config.toml
d_expert = 128
router_score = "sigmoid"
balance_loss = 0.000106
balance_bias = true
router_bias = true
qk_norm = false
lr_mult_qkv = 0.7
max_grad_norm = 1.0
warmup_steps = 200
doc_mask = true
max_steps = 4879
Below are experts of layer 4 (counted from 0) of a mixture-of-experts language model. Rows are named router (the router's row for the expert), gate (a neuron's input weights, with its number), up (a neuron's input weights, with its number) and show model dimensions 0-191. Each number is 500 + 50 x the weight over its row's rms, rounded and kept within 0 to 999. Numbers have three digits each.
After each expert's rows: a language model's description of what the expert responds to. This comes from a sample of Wikipedia text that the model never trained on.

# expert 27
router:528488427505388537536441532520551440451468558382524426452442531588542589517459435431520598491458499505502553594582526537388467474495503525447529539447525453471479523622523575517565438414475472537443521571486540511476503412469623479498451487476508477527445553510563530507447604499528485493489541475507471483462429568579519479467552477469509492590459438538581510495482427425488454571439484445514514502492520462485533600614448452618558504524436467514519424550380479521477497606499487542438487511472528513452528570447476556471511611507541522515552502471531508414528436492493477512
gate1:497534600567448433565469551481502514512467532574436491474564413570415469554486505462539493488449552566555564563538536505546495538561494511500519479498491573516494478525507614591446519534493462592511515524499478493477435453643479637423534531486443517489421428441542489523470492487496482464464538473551501442521544559471521569573525437535580577553493483411518463423445508599537479488480497437426516565467552468386439518559532618535524401384487514533415458472497520567589517417468528460500457504493446544533493565427512513462545498431519439453565435500461501566503560506480473583
up1:441522436551526536354566450508524537444497530492538540499470546388494558478498432505508553505544430501531467496530413483426521463514474549565533464520642459477519519365568421443570510486512496448481477494522527576481595511420500439505472534471551482433587522533534422513441526483487440502665519444413487482509466484479521469475484538490481502436526454578498565565534481445526558552545491620472487503519490511482601551453516444415486594479473503522519464441531495473370532602440495517458528498549536437490523506584434473513590527537522504628415472480489486467529508565550469462
Pipes, parentheses, commas, dashes and braces closing all-caps acronyms or figures in tables and lists, such as KELER –, (VC), AITC.

# expert 5
router:402501490541503542524469527509512490551502585457618577418444517504581547568506489452505505516591515538394546554520427501435457574428520504433569415446529480367452481511574555496525435556464465399494575521457428542488463475438556379447493469492480584525491472497559577570458562493557538478536522531467508455472441511573446500521524656515411507497467441540500473546479498471423436533481507439457575598489541491508479563521445455497503538518487481545531449519530484610509578461559449505471435450482524484440533526383472479551463562582421494487514470487530544570493519526503466586
gate0:482458492441524534643466514578519551517511500532499554425548424476495509479573450520438366511539459440413514525478446496540527578438547471505494512524561457535523571465484475571424419463526574511532493519526479559515459483518480446359496479526528448553529446454496499480447471550657464488449478500459482589525459578477473521531529483424526574550383452445435578554477476501515430490548489383581421560448422536491507521524467472508491525561491615509462555490582471522489386464564447462410462526489490531531520501467464488481373534537469458490525609516453495483536499484483464588
up0:406559527511524514546467601481526341413531498506452529435502520523588569511459545516520545502497469566522650500443489539467490459506501392489527501490434554479418569587481402421471515462575498445528516540568468481542423499625494526532452412467527475520475519477504494515581571563416448496445423512477488597435431485514552486536510478468474502527493623541545524505471548568392555470484575574524575501580501472494490498418499490536479568512384500539530456540575541493512491462488463456543458482498490510433530439551453539413516471512457496545427514553414471545456482538415482437
Opening pieces of foreign or unusual proper names and words, often consonant clusters: Sh, G, Ch, Z, Gl, e.g. Shaka, Gael, galiot.

# expert 36
router:450449459586519599535484502431592579484470467534491504534522487496505593551577398500619531512561491466509571531531536543501511483492451555392516536463478448497458499469468520607511543475497497411478428413440549507444487444433494479391441512500406506574475532539550585501474573540528499561508515530437429502460408591497536545491556541546430497516565467524477457465399445470457445557486499509482477547460520386581511581588424464546487480408489530560458447550469465584542486499602467552472489427466405566448540449513563496441523519509446532472519481469517512455503445447499620484
gate1:508546516528525590504483451466484550541485460569472559522550530469470553535582548549470424467486567495476468532581570539551465554477490515532380456478525458432430444485507500470584432558422498519472480542612446510470478493417445513484492566523584558573502592457546575492513503628507551360514507542538465480534427475554571521538514552421474550450497531493458498494591527507506545575480479393517437584535460540540465528500446465484500435463518483492462507538545539541519444466623423482481560434378389473476507551556517419501430471553459520482505393553513618502480536520541548530
up1:507495620537567390424455508493481460490465505564529447485482542505530539461543451538525422524454552471546523545567595497516495487498526465559427465633505489526421498433578478533428401444512505525490445539487536527495454470504393512501439502549474387508544567503541566538500446562485522422489516575504502625562544497501543519530554486564461442530547593543405592491549480495583498515602461465510541522485457574602506526478401474486437548568466578517512514541570569512412553499460533519542495409423464591447523492517541543441474525487556391453493518588449571499494491472523447476
Location and time prepositions and forms of be after a subject or verb, such as in, at, from, was, been.

# expert 43
router:484464422471426529516447485495576447459491537483532457451430554466520702517460472467555602431511482474454526599543494486439464543479514467431489553471598465455513494551521550492536439482437501522443535501537502523451503467483529486541426495378479578501460540470535536562441576512555497501534539498517509386492433557533544488444498524533459457518421412416529398463492438494459400528486487509487492521453619430475476588552475469578539487509547549550445320503530607553476485562497572503389461493530472553461516490500418492481506509456454569545536506426521482450501468539513509521
gate1:495507477569554460411598393522463549459543513493471436554389437462552457506640526455448494542554489439484463453523548547599376511491458522441491465529525460537490460464447437516458473537518613426427512477539519499468523476532471545495508473570460504522524570469568498480502481467502555545560554520527486429484511493478461614460552447567435487537427414455430492484460531590476431464519478542540587503513485512601504533499519505496494563514489459526515440522530460397418414395469407587573529586522594476498514393580512593454476498522509448486497506567495567435434535459499480481
up1:481407460527464470468484575537466450541526626592497485470560495579449422523462520536588497516486571513559585486499505460574487531533425469548522480601535462587472508464446457496514562491431449524562463556494406459590462503551513447474483530508547421546464502528542468484501467489458466555466555458450413545491589389527466453446516464439568612490558492513588494368541467446519503564413488491482487582463503447475477407533521494526488441430530472534500540503408517467507586549576528517444511384451469462569526538502502480489468580472459551484587593514417539466478390565501529483
Short entries inside table cells in filmographies, sports and results tables, such as Himself, closing ), em dash, Nominated.

# expert 23
router:416558453567436490471438587560546440486526450462559455479469499506553625593597476451527513509478530526375544532479506528497422482501528450460476538460587499482379559505520489524425532569568443450450472448504492498445451507540502480351404504551525522487526498571504492586541533475448512548501589450502580512497497517563472558499566447485442540455490499480506417484510469444397412590439474597598448507435503452558543540543480399572483466483455530515401509487418451553506534539573534544521417571528470596506534471491558525436479510481440445534470556466526558487487490510552485473
gate0:466585518484603404391588588336488526484531458482474565500521530479477539538460547478518436529534446429451512525482503513479498477489488424486492491517606455563539484494511523527505606527449506511492447477504488421512424482495467511484409498468442595518518543477487570428487538556499510472487515396544489465461605467544519474467574455527494402466496511512515471434452514539535480501492515490474414513416407538528500490591520494457669497478493557400471503569483562483481439537482484546486524464447407557516518641379552540390524487496557465509476514502485489602501561424469539537
up0:504526425471481445576434486530420489589484430525490574460542403558455386520517418538394401517457445429610388473507433503547462582500446433479523446518511523497465501512503530541549444548530442468531509547498454509435552555576547493500500538531549526539449446428444509561498535518440495562579496507531534481501438518499534500514418459525503517516462497535458533425571530499538540479492474503426451474436455469533451545471468500528407488534553442571532513515594466441358555446438527612484414439429499374545508482570517532494466443545469508575579518488554435495371464496501486506
Leading dash or pipe that opens an infobox line or table row, before field names like Phylum:, Location:, Founded:, Religion:.